config.yaml
n_layer: 9
d_model: 256
n_experts: 32
experts_per_token: 2
d_expert: 176
d_shared_expert: 0
activation: "squared_relu"
moe_layers: [2, 3, 4, 5, 6, 7, 8]
router_score: "sigmoid"
normalize_top_k: true
routed_scale: 1.0
balance_loss: 0.000648
balance_bias: true
router_noise: 0.1
router_bias: true
n_groups: 8
groups_per_token: 2
init_std_router: 0.00792
lr_router: 0.00126
vocab_size: 27622
norm: "rmsnorm"
norm_eps: 1e-06
tie_embeddings: true
optimizer: "adamw"
lr: 0.00173
beta1: 0.95
beta2: 0.98
batch_tokens: [16384, 32768]
seq_len: 1024
train_tokens: 246300000
steps: 10644
dataset: "wikipedia_en"
Below are experts of layer 6 (counted from 0) of a mixture-of-experts language model. Rows are named router (the router's row for the expert) and show model dimensions 0-255. Each number is 128 + 24 x the weight over its row's rms, rounded and kept within 0 to 255. Numbers have three digits each.
After each expert's rows: a language model's description of what the expert responds to. This comes from a sample of Wikipedia text that the model never trained on.

# expert 2
router:137148152172146115112147078159130167149115113140153126153146136167119096116102167152171108116166105102118147113128138128197139133106116144158136091131125137118097102105130132123123159144130164143150094135107142144144147142131173115117121119152122139124108141130154131130158063153131114141125098110082134154097099100155132048148127143164135098118096116098133177122097094114126158107104120121082145115138118142123115132127138144102117143161135142110151142136100115091108099143140078119143126152161164131134141137158176129159147134129115122142153101169101160119127121150170110162130103139091116167151117182125119166142136141100141104141182165117128154114156093093142124118140085133116121102150096107099151135134138090132130131137139133106091041112127109108094133161112145
Description: Label words in infoboxes, tables and results, such as Born, Died, Preceded, Coordinates, Total, votes, place, or victory, promotion.

# expert 25
router:171125108132137101105153094103157158167111146126149133158115123108098111142118133153118128142097145140093136123137121121157110100123082108087111133140159156109108124102085123126109185151116152141118137123083158138176134170145127129106103092152135136111100126125120123141142118158125135122120088092091106164137144141138074110139146106110134066097122130118113116107118130106126145113137095170173168136120124153068103144084167087145098125134129107114153114098146134128126101113132125144126203092142115095084137145121123162144168162095138101105104101164115133112091145147170118157130123103128137091098129121130148137192133139103132128136190180141132131114100129138165130103175097122131083119128114103112153117157173138079133111134145129135129144093152119097115121124135128
Description: First digit of years after in or on new lines (1954, 2016), and opening capital pieces of rare names like Eryciini.

# expert 27
router:107132107109147097155152089184137176159111157161112124138133158135114161131086095159136087141133135112070132099154121102113094108134161087110136108118144110085124096164122071129110156169148133126119090143150139107145143153148157170120104098134125157134125093083135149163149095158103115104125098123121112165107129098141082129133141157127147100148153180100123148166098137107132093126155128175150148141098114171104155153147108096142140120140120145106144130132134150098127132140108126145101130101170152116104158142164137110127141141143159113130148132193139151137096106132098115126116085147139096123140097148158157135193135140145133140130145152145125114113130118113139117139145106128140072158118078121111144120120181139108164131141130183109102087124127109097119149115147126
Description: Later words of names of organizations, teams, leagues and institutions after the, such as Committee, Ministry, Brigade, Olympics, Brewers.

# expert 17
router:117099132149136113114119062137174170130081154134116126151122107129112176112122135138114120099113108127136160137121136122141090137137079076099126111113152132103089113137117130150102152109136129127163117079109139133155174170137144104120109099123097151100124142138134098128120119120128130136104141100098112214120136118132108097153144165087120121151085129100154152141132117119100144125139070129169111115103125114135103135115147068150126137114116143102118129120140109111133106145129116161133134147119072142163141118165132153139104155101159142151148133144090141137134057094133087133139069129137085131130118135122144148189137148139177141143168187124095122115132101153151157125142069168112115144114111133089139110108122142141123121152161154098142125156087126109127130154139113
Description: First digit of multi-digit numbers in tables, lists and years, such as 2 in 2004 or 1 in 12; also No., Jr, Inc.

# expert 10
router:113100103129154132123108095124142156157117151122108132111152134136102103076106122140138083106131106145100158134117173118143138130107116107097145145147108126152098110132128106117112182156148166161128124140139098164118133136121148138137176129128150128141150102124149118116128083164099104134141127138096139169117074140181108093129145160124142097103124155103113149104126143142144116087154078141139148113127110155135110104078137103154138124140113083102162167123102125106138104112129109124122125108150162123127102137166132150169147104149156127138166119171114119130108121166128096169102119136116139081116120136117105144184139117081152101121164136166146129127133096122160104132138085144144083144152077122098143140124173111088216104154150143098112105103143124106133079163105138
Description: Opening pieces of ordinary nouns for materials and objects, often after a or of, such as water, wood, glass, cat(fish), sed(an).

# expert 7
router:102065107167174097121148095126141112170095184184134121108097136151116104088119091133100098119155153145123081071104159139148086144086101135113129084134170130097110129158111114142168135100121147186135145123116120141130132171107142140119161121126136132144120131102134114106118096170130121111066118126139142172123104106165120088112110153182119135155141165108119120158111181110116138116136131168153140125128166174138153132096152125142120158093136158119092127131102126121127069118150115113118149117132130137110116135133131119173147163147130119122103132147122167146093132152124159125141114103132126110120096173123100168118168135116128154128154186095105154109134142129147133121133089112143109155135123134106146135066148146123145122115117142081127150116128111129098114119144111
Description: Pipe separators between cells inside table rows, after names, numbers or positions, plus dashes and semicolons in lists.

# expert 16
router:133092116094152135145143108133173152154146139141128121123124122152090088080130095141139080075088148124107173122116161173197101121085092105074142090145178124134094114118112105085133162139119164146148152101114117139124135163101102109116137127149151131137159118113124109135131117185099152107125148145147101141130129109102092107144133120121097130099101158139108165161091161132121121110128125127135154109101132165094125146072153120136117160118137136155118119141094109142144088116150123138110128125139138108098102135144155124130142154112142116134128086141122136105071119115114142167156120147124140111151130127137111156197137158112153115128158211154116172128118156152116108118122123138168123146142105148106163136103143160084102076124122144113128114111126090094116134112119136
Description: Capital-letter opening pieces of foreign or unusual surnames and names, such as Sch, Bh, Mc, Sh(ayler), Gar(gan), Naj(aryan).

# expert 31
router:135099134160149092120124076116139130165097133165171111139119190110108139100094120194139105102104129130101135120111144109168122108100116125135120093144126145099088140151115159167110158139124150125136093144117147150144135129106169153147121119097117127139113126074157120143173098146124093123136092096156117173141117130107116097153129126102143116114120135098102144143115146132128114107112107180145135121137142160148106104117135089137101135138121125168178130111082142106126144081140091154090156136130157130135120159142132125123146158129129114131104089144126167157104102135145087166164090111120100120138104155195150111176135174114122099155113149149167155108122121084166114149135087111146132140143098102110159156139135129133146134135127172090119074142150111096097116148134165
Description: Final digits and symbols closing coordinates, dates and numbers, such as ″E, °W, ′, closing parentheses, plus ago and plural nouns.

# expert 28
router:133112123136145161141136091099182173147091116132133149120110101125097143123106061156107099122124156144121130078128100149130143132073084113094156098091141149128122139163108128132135130153134165128141095121151140128114150162099127123153124110134149124138129139106152171151117098131099106156110102096116096177091101114144092082150171127179130105103136169108108145152127133074110112090162121138120150121095111147117134112140141111120083138102093120125123130130125096129119103100107137158118138164145129122125125145162137139144156135137158098139118103159159128119090114133152140165128090133133140123177089166117127140167154166122117137100175168153140143147119125141123118138164134149170149160161083093111169138116144125068149122090103126096110128110103081117091165126133140
Description: Geographic words and place-name parts, such as north, south, United, New, River, Mount, often after in or of.

# expert 12
router:113109103177139128124148065115201096160134170147186142144164146118070152127106128127122073149115158150123145125139117169138098153117103121144127117123180094156118128146115111129116161116129121129135079089134126115100156106086122111101123144146160146122131120124137128118115094136113082093138131140151093167134109091119123147134148137111197087105138142129095113145107143103099122130131140127171156159113116148075087094046111093137101112127144095138151142095099114147164125103125157141121142130137119121149101159153129134138149147129124129116114129158128138108161139127151169140132100124141132125154130145159124189122139155115104151097154167145134150111143120133138169131105109145115106140176112135130113135082109135114117134188105136100144085094130134136117121117121154
Description: Sentence-final periods and paragraph breaks, heading closers ==, commas, and clause-opening conjunctions such as when, where, while, but.

# expert 13
router:139144081123124125080106086138142143133139151153129113161127141159122116108114123182120103115086103147122110074101148149132154131139141075114117140169106175114137113150140106126147184125153148135145124133163115129145167169124185134130126130161164128117130110112117140152179093133111092135094102139117111168107097143140121096163151138185096127114111090122107141133124134093135105124159123129147178148120112173128133138055148097143123140109086132125119140120125118121120096111116138126114161109126095126109096139174129167139130182133104145103105136148151098182120093142128177149115129135122091078126130142135109132118123133126173097107125177160124126116144114137155130140167085113129075128174120121112122145134115134118167117123171151131077122169123110125129090138133145
Description: Dashes, pipes and colons at the start of a new line opening list items or table rows, such as "- Class:" and "| UniProt".

# expert 9
router:125127102165160117120151086132140168136108149130162135102152125155133139102135116135170116098130122152081158109132167146146107114134120150130161138108162095086067088152077139134148129121127161129135097130124125141106143131105122159142100128123110124136163097100127130148119117106118119097100104086135088205125095141148093117119118148121118150097156178136116145105106147114131113112100099168105155134127126145073122153141152113134089152119124098128158112099095092111106133124159117153125158115128118077130103126199105128109134186137124151129159126203120150120105090136150105138113115125105104116107105148141137132170159146108134117123145168118164135122115166106132165157125108135137108109120128105105123124131204155123166118118165156120138081158121123092110147130127134
Description: Capital-letter pieces of acronyms, country codes and table codes, such as OSM, MRO, ESP, GER, plus degree signs in coordinates.

# expert 19
router:114130134128138138136151090137173131107111166172122098129166138132128139104129128130108078150107127159119141102104093114174111128144132114121168108097155116095115099152115103094086156145126143127112102163118131119103161144154156130109113134142126098127111121118142105132154045125081101159106133121167132141104081093127115104117124101125162115114134119110109115128135154141143119118126118120131174148131156182111048138045128095160110149135138103107138099096138153075123097141149102156107123114143113133087087141155150122131138175144143135124091114155139147115107144134154091143157123146099147128143137123138124108184142161124149136125151146130146116101149078109161129066171111128153131177142136120134177097104144134135143125140121138147124130111095110090123110162131133
Description: Subject pronouns and relative words starting a clause, just before its verb, such as he, she, it, they, who, which, that.

# expert 11
router:129107091139163115146121074135169155141137169144161120102138132126121140132135120173135138158119150139096112115136152171141096171118097103077152148117161126090099112145086125105145150119143140137163107149101112117148140181158142097071105101130180168130135119133152091107139132158095094108113114097150112122132102123112085157149163144149157107133126146121090111151128142118155134115141139128144145119109095127131120141113155160095100104131103099111125128071141137142138111124160143161166169117131114122117103139159125159151097184101099121108108144192112157122147119136154156111150160096130119111144109134162108123181161128104150123125126180147137141111137133089139149133147117135135104163107095137093141175104147125120134096157167151121109082088122138131104117169132169
Description: Given names and first-name pieces in tables, election lists and sports prose, such as John, Robert, Frank, Jake, Liv-io.

# expert 6
router:111146096127163072134179100169159116168108124130151082126140147155118113098123094178171101089128143126112156135108128155153115118093161083113119110159192146095092098137090117129141135125123140113175134075127144137135133140119134096095137111139126166113124100132132114149133123172111076083143128131151125133086139081122091103169092132109143153116118152131106149154099153099118142122151124154131107137119140152102129129117117158115165129119146117124163104139101111117122108139141105145102120106126122127086132126155135115121165136108142069116101100151080137150122117124117105172157117106096124110143130173155115134175153188097141091116132170119170155116122148122178136110121114147155100173143109128097167142127131125108116089136083143104135130099133106116122118112156144
Description: Final or middle pieces of personal surnames and Latin species names, such as -ović, -ensis, -ius, Manning, Davis.

# expert 0
router:122129127142156163124136092131114140128152149162144094124152123144126118102126082142134135112106133127063192115158141174146110127129094108089132122106159118098109102125108117140090149161164125153129085098122131152097135173116177125161130098133142123169134116135161120158127126150100099107112134113124094123123117148151106114130153110122095064085118155113137104160102174102125124095158117149129157140145123156114087149147152093120145116144110111113081144100099127146135115110125131148112145131128088093107138143149107149157128168122151142096165113139130171122102138129114165140142122133085122121151125141128100112081133155091124150132189202136147129154153109114152176096173118126134132131110128112073168102097171157101150100139112117114121112123110134100110160139159152
Description: Prepositions opening time, place or source phrases, usually followed by the, a or a date, such as in, at, during, after.

# expert 22
router:135125110161183110148181083121127137149171145174163137124150122129090110122129142124124115102135142112147148143148128144149166153080113120110176135155146143103129117145155116117117107126172165116103127116112081153126104141141158114131109097131130097119097106113099160146179084126121092103084066117129132226111084114160118118125128126076102110130121142090102113124116137129100084139143098180174164139126161154136121160142132088107148144127131113112151140135162130105153126122141126164139135147157099114122150085105124118141146148122147112118143118106113107137136121159135122124159140113143120124127130114135096166182149141083128139102148178162157138125150134136144098158114109141167104156154129123130138128075155141112124131166141115135121099143183118090116132154127140
Description: Middle and last digits of years, statistics and decimals, such as the 8 in 1981 or 3 in 9,230.

# expert 8
router:147148131137176109163170053155126114140110136176156107150157135165107143120131082139126129096123142163127138123141145164142139103103146124124154094136146110107104106124131153107147142141141155131167134110112087118156164182109183108138098128113132148139128134122162110123147137159107141144121114130182084152104115113137089105170112149094131159108132151129109161158106143109119112106130148161120138144134134154115119144153131115148121143121085119123127118122131101140129143117177136120148109155159132089167069105155146136146126109137157086139117093178135143096127116143156129177139103116104144153150103150109157139197159165113122105113133162138141171163097162134137156095128109100122114151125117086162155128132120140116143075127089150110135096119087121088111161140144166
Description: Country, city and state names, often the second word after New or United, such as France, York, Pittsburgh; also year digits and However.

# expert 1
router:136146116120158130152149068152124146163102112139128100135152121156107157076073119148129119089119113148125170131160111161157123128144091094127149116115178157155083133095091125113120150142113153168133133130091122119154153107101150112122144129159217120119122116121139121113148052145110124126101133116135113187161127106159141102153139119089127111142131170123144117137113152146125150135159133114141120126128114112154114123131092110136118155130126139102124126114095078097123124075179128124135173109148108087130158159141133110130151149117170138143124146130141147114104136118101067185129062124113122110119098119138114101153138120121109092149151184122152174133107104139157126124169099115159118129125144136124125141079146151145127097131144132118093125103098143121163094126137135
Description: Line breaks and first digits opening infobox fields or table numbers, such as "Born:", "Coordinates", "Location", or cells like 1,000.

# expert 29
router:145108108123157104141138111127177129135105182138142090125146117114109098107114123167100089128109113145107173102113132145165164172104123110143149130138124130122089121145163134148121122145129124165124127134119147118096190133073105140130147154140154144108138133116118110139149121127132095145147042096096085180113096110160095078090107115139146102109145134067087157123120181127135127116096108161162177116114133142139128145068134074151129106134154133090125118099114133149147116115103140144125125144143156101080123156133113114113125139116108165133111124159117164143099132144115108153132096088118141141138105140162108147154138148130134119107146174145109149130150104102140153101150144154104120128129142120048154148087141126132162118135138136146099131119096099111116121171117124
Description: Bytes of Cyrillic, Greek, Japanese and Arabic script, plus odd word pieces in URLs, DOIs, Roman numerals and quotes.

# expert 5
router:119108100160167121121152092126181144217120128158144122132140153149116150107095108135119111126102117133119138089110135145168149171073092138099122116117134145111102117146125087087108131134125177168139091129133097147154124173105184083115149119158117121120134137106113103105169072135100077121162128112111095123127093115138112107149140144115129066093143116101101137139127165126099140096147093133166142136111126185095069151095154093097111131136116120121125111135148114092133133134135122109139161105157106107125130143169111142135123126126140123134133125111117179141116113178153109107131126114112132109103115145119085126122144151101168108120150150159114138084114121154131133114140123158123102125151097091105160123088156130143131118132140138130143123152133102121114082170138175
Description: Prepositions and action verbs that take an object in running prose, such as of, with, using, create, gave, continued.

# expert 3
router:164091135128207122100179101098128139153132193235150118114119112154099136068130106142152108116136095119101134071132164131140123152144141126110137139135183105101109118154121107121135153167125167161145145099109118115114173135125149134110125098151137115123097125140137142107173080156087095143090096108106099173103142114146097096135109157143114113130132168106119164123150148098113093136101143150132130133135128137150101144100150121179125131139132115117140160090149106141114087127097094153122175143140146104132088151145113147113130166096134124124154104164128144134122114125113132134134130099129148119117124136148125123139175154079128125154142177133117131139157131119158149110123129127169129151148153127114132131107140144131136099141145179109113111149118115131134097165124102
Description: Colons after Authority, Species or Genus in taxonomy lists, plus digits, dashes, semicolons and odd byte pieces inside tables and names.